Experts of a small language model: 10 layers, a variant of Muon for the experts.
Below are experts of layer 7 (counted from 0) of a mixture-of-experts language model. Rows are named router (the router's row for the expert), gate (a neuron's input weights, with its number), up (a neuron's input weights, with its number) and show model dimensions 192-287. Each number is 128 + 32 x the weight over its row's rms, rounded and kept within 0 to 255. Numbers have three digits each.
Before each expert's rows: a language model's description of what the expert responds to; "mostly gets" lists some tokens that are sent to it at least half of the time. This comes from a sample of Wikipedia text that the model never trained on.

# expert 0
First pieces of words split into several tokens, often single letters or opening quote marks after the or a, such as a(ft), p, "ranch, con(ic).
mostly gets: " \"", " “", " p", " '", " l", " non"
router:132159099123124030104154140106081088175107185098047100160167040134182131073127196127150193114154116083092080152163140148116172121098133167113141177116195156116168104116133133156095112131129122109084161107179107143120129129129150123186134166087165190115124115084105087093074179153153127110
gate1:169051128101087119132098026178145101149038118141188095143156084157120167128083149132156093091205063052102142163106131169123162143101117084156118114142149093073139105161115115102103112116196142111109072128100136162070090105073162132174104197119109086147172091112087132086104082108194095083
up1:143153127087131121106154138108120134085102157127146141164070112136130146124153087167122067147116142131112130113047111104104157138148153167138133170153045104101115121113132128082120142066112106095148099150126075169125164120124158125147155171103115139109136143116187142151120140109147080167
gate2:156127133105096136129095184149075151091082130122159140157144122139101126123144150136110129198112041105168132115048142149142117112183111061182087150151108149136149109141130169106089103156142061165152070141111116128105079159088141139104087114172114168119156064093100142145085150092140107140
up2:151156094131120094069168153137182106098134137118117182105161092145100094166137088111158165143111201167142107112138137087135156105114167123142137133077129163086077100097135098092162137114100123108189128123125150176123134091175116104127141133067122102112125133130194082144126116079115113066
gate3:188081098114101103145110151086163091114139161086100136122129155124118108147187135141075145140152126068137151132131166151186141144097103193104105112178169226140113125068122126055164155124077121174086111124088115140123093219142134175173123106104198109101125107124105154102101100167120080107
up3:161092123106102175132131086159121152161137133057078126121152122130120120181157190125091162146147096114151159130138160115152155122102110149145154152155169177118139139145105084074106221102018143035132152139115123174087164160082081144107157126115146127112127082103095146030113069198115116127
gate4:154118100130145112139131179104110153125167139141159165111114106150143117085193102121087116159117139124159194113150126174151177136106194115117137160117190143126117091134150165162132142136096068140090107120146173127122089135118162112118112154097114196109117102163139098106148096148176185189
up4:135199131109150120110126143189143119179200101177130168104116204138111149114125165188153133111055104221092156149174151121040167154143153084120144048053138104185149140090153136201172157125154187150132131143179164101136126106147098148132075042098133167138087142145171125133153131154116145132
gate5:094126118123059144112157103101143101187118121166146107124200095198146134151140116162156207154158109075143117141148140105215135127113172115163098192130134182119111117156090164103094105079140113134098125174120092126115189090185151094108139143167086178150110154100194123126175093109169122085
up5:118150121173106110151108119131093074137062174164206101135104116131116120105146166087131045145121172148077123159152105052138150117106075126167166181128156179130119101095153053146110141135184138135103134110169088106140127186192179159097131148151140141134137144161106116116143166139165131160
gate6:154127129109136103135075185126139165093094120159111109095095095033118105092085157115101112166123162179150095081132200144095122107131154206164160104146148094087159104118086100129111157164137159142150089103115147136115128111148089057124151172080147129139136160095129094163135158104147117144
up6:162102170135143117138129115180128128116112138104147140175106165132135132124157093135113106101163056162165128144161060137075149139242118173097150125127145102164127086135137058174141153109110112125062145105118129146128084146116074117136147138195143141108079190140155150159131176139148178142
gate7:128120089182083174139095122093154045133154183142107161107096151122121185104162127163074176106155142069117105131125138208174117080090064116137104118146117155109173097060078137143117106121138126098131105144122149138156169163123159128085148089059104125141157160123157089124125127102159115213
up7:135108140163117175084149119130125085156134176113125167071096149136133212162139110153089144133192056108119124180119096130113142117144097073150173077110074102091153086108123140154105116117071105141114163136118127117100125164116127073162159175130114149131131180191144140184137129120175113144
gate8:065114115150176126142162080110084116167124183146156139128085135099174196109143141096193133141097128071162093102106132187094099126099146128080152150121130179131049141113141163092124118118078138133145040155140141105098062161187119164102145164146141143123113077145119139126121103136150131078
up8:100130025176193110207182076148133127136080105128086134133112104111130148120094119143106156131138142128154128137048172129100198116103091116082141120122152112081122103129117111122073150160148103097179095162160108205124152131099101148166145171148146139128088053135121158191081158096163151086
gate9:093118142176169149126115103126117142123118048080175074123071134143114094133121126118098157101117111155106132173140129104114130106132134159182143145132132167167160068082099096105200094058127199107072159149107134200125118144120143203094121193151131110143150092137078161148116114136130116202
up9:132187160217096167140133160093122106133050124160165075156111138132102098158087158068125152109078116167099135150042086175128103153135101146117161127166144122134100112108161122154192152072152176103094170173088121169102114110085134127136138189174121146171103104087094132120068097160109114166
gate10:153216212159141088140125118106092140116122118112151136140169111156097140087080122141116099156092184189091106127158076101125134136125082231094103127108125102139168171115150116074184108084117154125104148079139136097132104153096134171066144096102152076170147158157110139136092104043147097172
up10:153200199093105108131129157138096173088143118140173125164114154127084104178078155154110132176085129163134073140142061141125156114123042159064082152072157142149172120108136152171178130108147090138114177093124174135142112149108096110130125129096132160071171146143097095097125115108158101169
gate11:092100142103170143152114160138154099163138140166164143148098152079111149163107159118154196093128135145105114088152169100121152153165150157119142078152147119130171143150124144087110117141075146134131146133076086085116122097148103129094120133165145145151075126119081145142141184099173073185
up11:210132107144090096153143072124136128044148168112120171134122119119155100130142152126093156074159159118083124119182167120066115102128141118124150137110119156147146159125071173094087166165087103139116102144111080091069147148071113160123082020110164118159093138130131113146167126158082145118
gate12:146141109103114076136160103106151079148072097138094087212145123107126169065122145127153121120152131139104123144195171177173146105120116166124092098112116184105121151156154142113124053146063106138167116133100111138114138116132136163097179138076153171169113121135037125135167150093176188093
up12:153143174153130130128127127080105171071143122166133162121140098137148144133106141138110147132154140047166160128108068159038113078129092115132140155179084133147087128125118122184148127133150118112152094149082186165102133140109115071137104167127152130080154116163173133053131137135095119182
gate13:166117092115092115122128113115124049106113086089111125147116137204100178156177097163170092114148137104064095115108112078136158149110086130113114097142176084196117132174125152126107114154085162116137143169150135124081143116096150063096132170162099146119166121103135135174082135109103131129
up13:169102186107079076154198123110125164137105058132181143128161110125130123153123126047092090097101125140141132108098156191146103093135125113170129119134134171131165137114115158160141132108233111068081145133110141107186134153139107112127121117125082141082081137075085124097125165135132133082
gate14:132126126113140104091136099124156087153097186105104190154128110117091182134103147111096107129124151118079127042149129126092112139096112146135150130135136131200170125164118132174113162106068124115149056129131161125098089144141178127152097134076229194160159115074162124125194131102142089154
up14:088118208122097109106099124176130118149151162145136213096165094188106114079159162200134091123126156114062121067148146114114132195136162115125159089127086132165163100138100117157129187140110164097134166137100102127188106104063104135141110108138117075150106137096098161117169116111169079163
gate15:121162168206144080121153114107080148117173101121142118100143108160143111141200145189098174185140159141087100169149115154105100162090180140151151168107104142150116100133124095147125102121102098146142099114078143084136117167160135139112159077087129145165094139064143138143156172133121131175
up15:120192117176119052152124156141165162087128145064161123143084122137137141092141183130152121103171142117048117135189089143068093148133137159145180119011146182073116091143139096100146116118161117181088162128166144081122159167108109147148100147088129100149098123147108171136106200127177129190
gate16:144090117198107204166198183161197211109151084080156092144137062160191167149122100094127110138118086135099162161086176146128157123142163162190144137096149128100158117116164076134064096132120102040131169140145148121089148199121160135112133196144071130135111083104077073193121130136148120142
up16:167118116160184098105166132175100112126123095159100048141147120107075123135122114159075129134157093187083084122100130183122100131115160083132123106149058146102145083128153145130138170134116146130110187137108146148061080093126088124132142095146152114140136136105157117148118149130112159103
gate17:152136117156178163100148178098115144097147099115122166136189167190124162138144128108123119122249165100164159121101141111121158129187085227110131149105134087132194100160119150116122175132177121119132115135122155126052148216101103116154162142117166124115172129111094109117130103122177142151
up17:085135151136131104120153100176142084155131117110147080114099117099114134121083100135145127158070097177111134108120151172176143134075202064165081069140121147118054166078111131142123130155092106172092104120146077135151124132167046143175089128151096117095104087163118149104086143075100127155
gate18:123142190107116112186133123214133155191151148079128120133121133133152154083141166126117129131114134060120092085196125103124148175108160093101139124078112190087133119176150130122169146083142054070094126170130092117102105135125120162067117114180144113109076115154137184098154156106113103123
up18:101138175120138167121169134126130144168107158112096150061103096167094139140113101136161060066146159159107141134087174128088171166139054175165116146154071172186110136165118129135168172118167145106133066149117120118160117128176111159157096109124070153138107134063139068106111150121232180211
gate19:128163136142136120091108110116100124107128123173098117141140096144166111155168088121092100173144111061098137111113080071203174183079123128157130194139131186137104117133118108193127144084158101147102141127135066161150112147190180148111049142085157131100077109096134114117106161094076089053
up19:106168171178089161192165128175135146156130092080099091107141172144106137110096112136094107137176112163157129126139139100126104159165179153125196081104117127142105114167144153126113126163067112086108128148073163099102127160103128146127145115070155077124096113122143125147147082064131168130
gate20:184144154079114085136170165089115098164150168154124140116123167145144161133139097139091173138151113149055125161119129154078160095170161146110105172098114135079110124140159204113132144157123142134185136101100138158087152108134118158150159156130126069116106154096124140095084121121109189077
up20:097153071166156127091145081149093055090163108090106134185128053127125100079107110051106092129223074130123135093121093157216112142157106145142146125137183215143084091073118138105102189161148149105085133101123110160150103150113145065141089161131128137114083124136089185098106167127146153156
gate21:107117111083173096122117109121126097120127161125104112131093142088149124090124114105094095108159163137179141169152167159133085066152124084133120103087127145145095200169114102109185065128100082130126111154155100140134154133109103149129134111172167174098140137170119123101158089098218084136
up21:114163073098106080138118119098147148072063153147143206183140118130222171136152126162165134080130111179150097128092113147189135166156139101191124108157092101119162083137136160148082137134095105135132084127091153141116098149129159148137114088168125080100133180132158183106219139083060082113
gate22:152126151085133141133116096088128143177141140128124084095109128094106120150100106073118142140120160104146123142141068131059122086136161181163204100159137152126155087082140137159127120137133122117107131116115124105187177166142148159169158125119134152096170090169092162125143119115153153137
up22:110101110151157120120154105155131135115127172119139155106121108119074165125136140101189141183122098106179183116099139082158131123098079099085180151130123123098122160138102167125143089133114113113194158167187080167196086113150125080145109100130173171129159116093140114129106153119097083143
gate23:102132173144132140118133129107115099090125106103129126126165121088127148124068098114085158111154048112095099063084111137151132138087082106129131143143140158149145062154169147188083078152122135159090193153127179075097162177144079149129165129179183146125118154104140118119179137157170090147
up23:138147168135131121158114148100045106106124155130095065080154105172098112142052137157124185095146112090087135127162106121150186176166127087154128168111164165186123101124128125187151094079119139185117155124140117099085134170145110147104203143179199164123172156129074117149092138157147103120
gate24:163165101086150167121125121143098078134142077174117126095161152132108127080203151079091072139098104131112144123131169066098179154087106086129123154121160097091171137089128128115067126185109099144133154125125153111137144016159121108174137149104072145128116168077096100114156096065119098146
up24:121111151111145152117150070150148147120149116124118127156150072098111148167091100110163107110121177089134128095149141133142099092127164146183059108116111132131096117128160052089189134065198149134075136126086090094176168115129091136080159175171103089118183123121087113160101131134119179098
gate25:144095117132134094127108111110109124175134166110087135146095094132153140140141141105164138103112108086113105102144130102121121165130091112139097146073139151159166142171112130108136131096090109080114206138168128154156180156157160157188181102188124134124150110057104167138098085145139102147
up25:117174138122138133081144170132129120152105155090145098125035106124119118110108192063084137147212127134105112089120064121146154128089138142100149151127150145141208155131144114086108083140180112162085150147122163115177153120147126080163136128031096156140139131135129149115155076194100149157
gate26:142133077099171134091113091111159123102117141108114119068152184081163165108164114068120122091144063161148154123153164034140102141122149139141104123108130120102120122145147132120194066136126105096139148173119150122048153103116105098165153104101157137157103143075182134133137130059107085108
up26:106129089136147109100129132144131122113116165087084093099153075137162155098115114131095113109119154156160140161131138138106046127061117108153116123144094139081123176082117098109124142118122152100139142125213073118136132075120151117172136131072180206118135141083178116112158138060121144151
gate27:166187098111114134124112165095141113159131172198103138100081129109133162168200173154142154139099143147138107134150108089184096146173183141127166141146106130136190148146046158148126142159134087125117154142128131182098134074058156164106137082119114116152129178093108139151172095132111108136
up27:132130087068180118119151149127148168151132173113149133159115116117117139123187148083188149166124146152151138114222129225129069134020169132152053152143184096146196116175130131128165078153127127053108130141157132166103159099185161124147138125067071149145163168143103130136174137136153080120
gate28:115108073140134135095139149131106110138066124122101139164093150123148154152137148092104119135172152168166093110066098133092179133047081156138088121173076105096107099148135158058071196110079096114061099128116160141108090078113133144157067090098138108122119106106137143128107120083151121103
up28:035111130192086111146140090195092139162148068129121103153094100124132127133144111056075141129167091106160133191109140191142152071080108184151118136174101120109085109175149106076137135118114130078133125163076160125086116125073077137058086151112139119131071106125157137122069138132131174073
gate29:098140110174139146131147116144167099162128114075094116151156139158134081120064150074142121165097120183078119163171115128132157125100152117117123147138118109081122163129143137117082169122076146103144060086141147063176113164111193156129121054115160124155096053141131135142109170140088165116
up29:151161139177110115144174112125086111103093120089125140127195086190179160105147126085106099150109115135166169123125151187137116204118126133180090151165126178086093150080130172169158160107104099078135113077139138058166156143140104117104160153093152171137110121159143111160157112118166184127
gate30:127108186110176141116136115116128119171094151125143123177149109169198135085144184123072139120159176106155082147107133108092116095123154132162120182190155121091099128158109133143090140160129079145039110098152161134097155157108117131104085151134099168120089143112148126156154108129197110120
up30:109140098147072126144156162103153159101166158153095167126085136121083145100129053109168114120164114160105159086101171134148139169130131119088100148148112115127166116117132126083130131109161164081163149146139120163122119107097150139154156107087156041156094154117147158083126153133092122176
gate31:139163174167123097129118159095108103149079108160148105115155136155126109151159137197125095169153121105130171134076117143146118133151139104162162149105123113096135117065094138096114102107086139147158191127113162224102147143091096132114119093110163123211102126115138148099107164107118142166
up31:112115130128094130107130146107172126081082098145167147132145118111155157101122111159187146108158156166146146130137093167135173129093103126101117091059082117104094131132197214049147104134127108211116141117127146122148149126150146144100125136140097182139182092137130151117078102212168143173
gate32:089123153169099127116093104145125126105179125096084151126118082124159079084128184142194146142094128227135131150141170172077125158098106143061105104118101111149111132140149120123113107097126112106154073098148106116122120115139062100140122102113183112119097130171128194110110230143178094131
up32:130122097118089156193160130115118101072080149142110100103120157123158120099189074095086101210130106142115176135147146166190182145124155078125161190198167137125078138194067114047084113123169130155134170154147101110124109081193178099172194119086125121123148148104062119096106129139081073143
gate33:124173041100122148146137125093082107130109089169144148155152129120091133141134109154129120158107119174111126121182128132118095105104129092099130104078049162144118160060130172132175100143155109142061109121163131171120119112154085155170106075105125146132099113077155153091113131116076091100
up33:143047155154127085131131112161173137131135160104123090148079083135140111064137136126132125143217098129147160135094123191122182160165087111079070123149165062139210138153110128138116168134134155101104154083147138122150115184169098053171119141109199116105166117116090099112105136114173132113
gate34:070150112045131167075183092177142109115118080137131107164064116140106135124098128117078148133129145094161070111149111110096135102120114138125141127029146073125133091118118141063107099110092166202140052124131119118151133129145097140161116162166118175130095139099086116127106125140119097163
up34:123089065143117138110164163141064123098113143150112156159115108162175118141142130115110084105103168094087068165124169177059176145075056172087100125127175154145116106132125157130117106118091122147147136080165104139124133141124142140153140119155125090133122053088093124107135137148143058082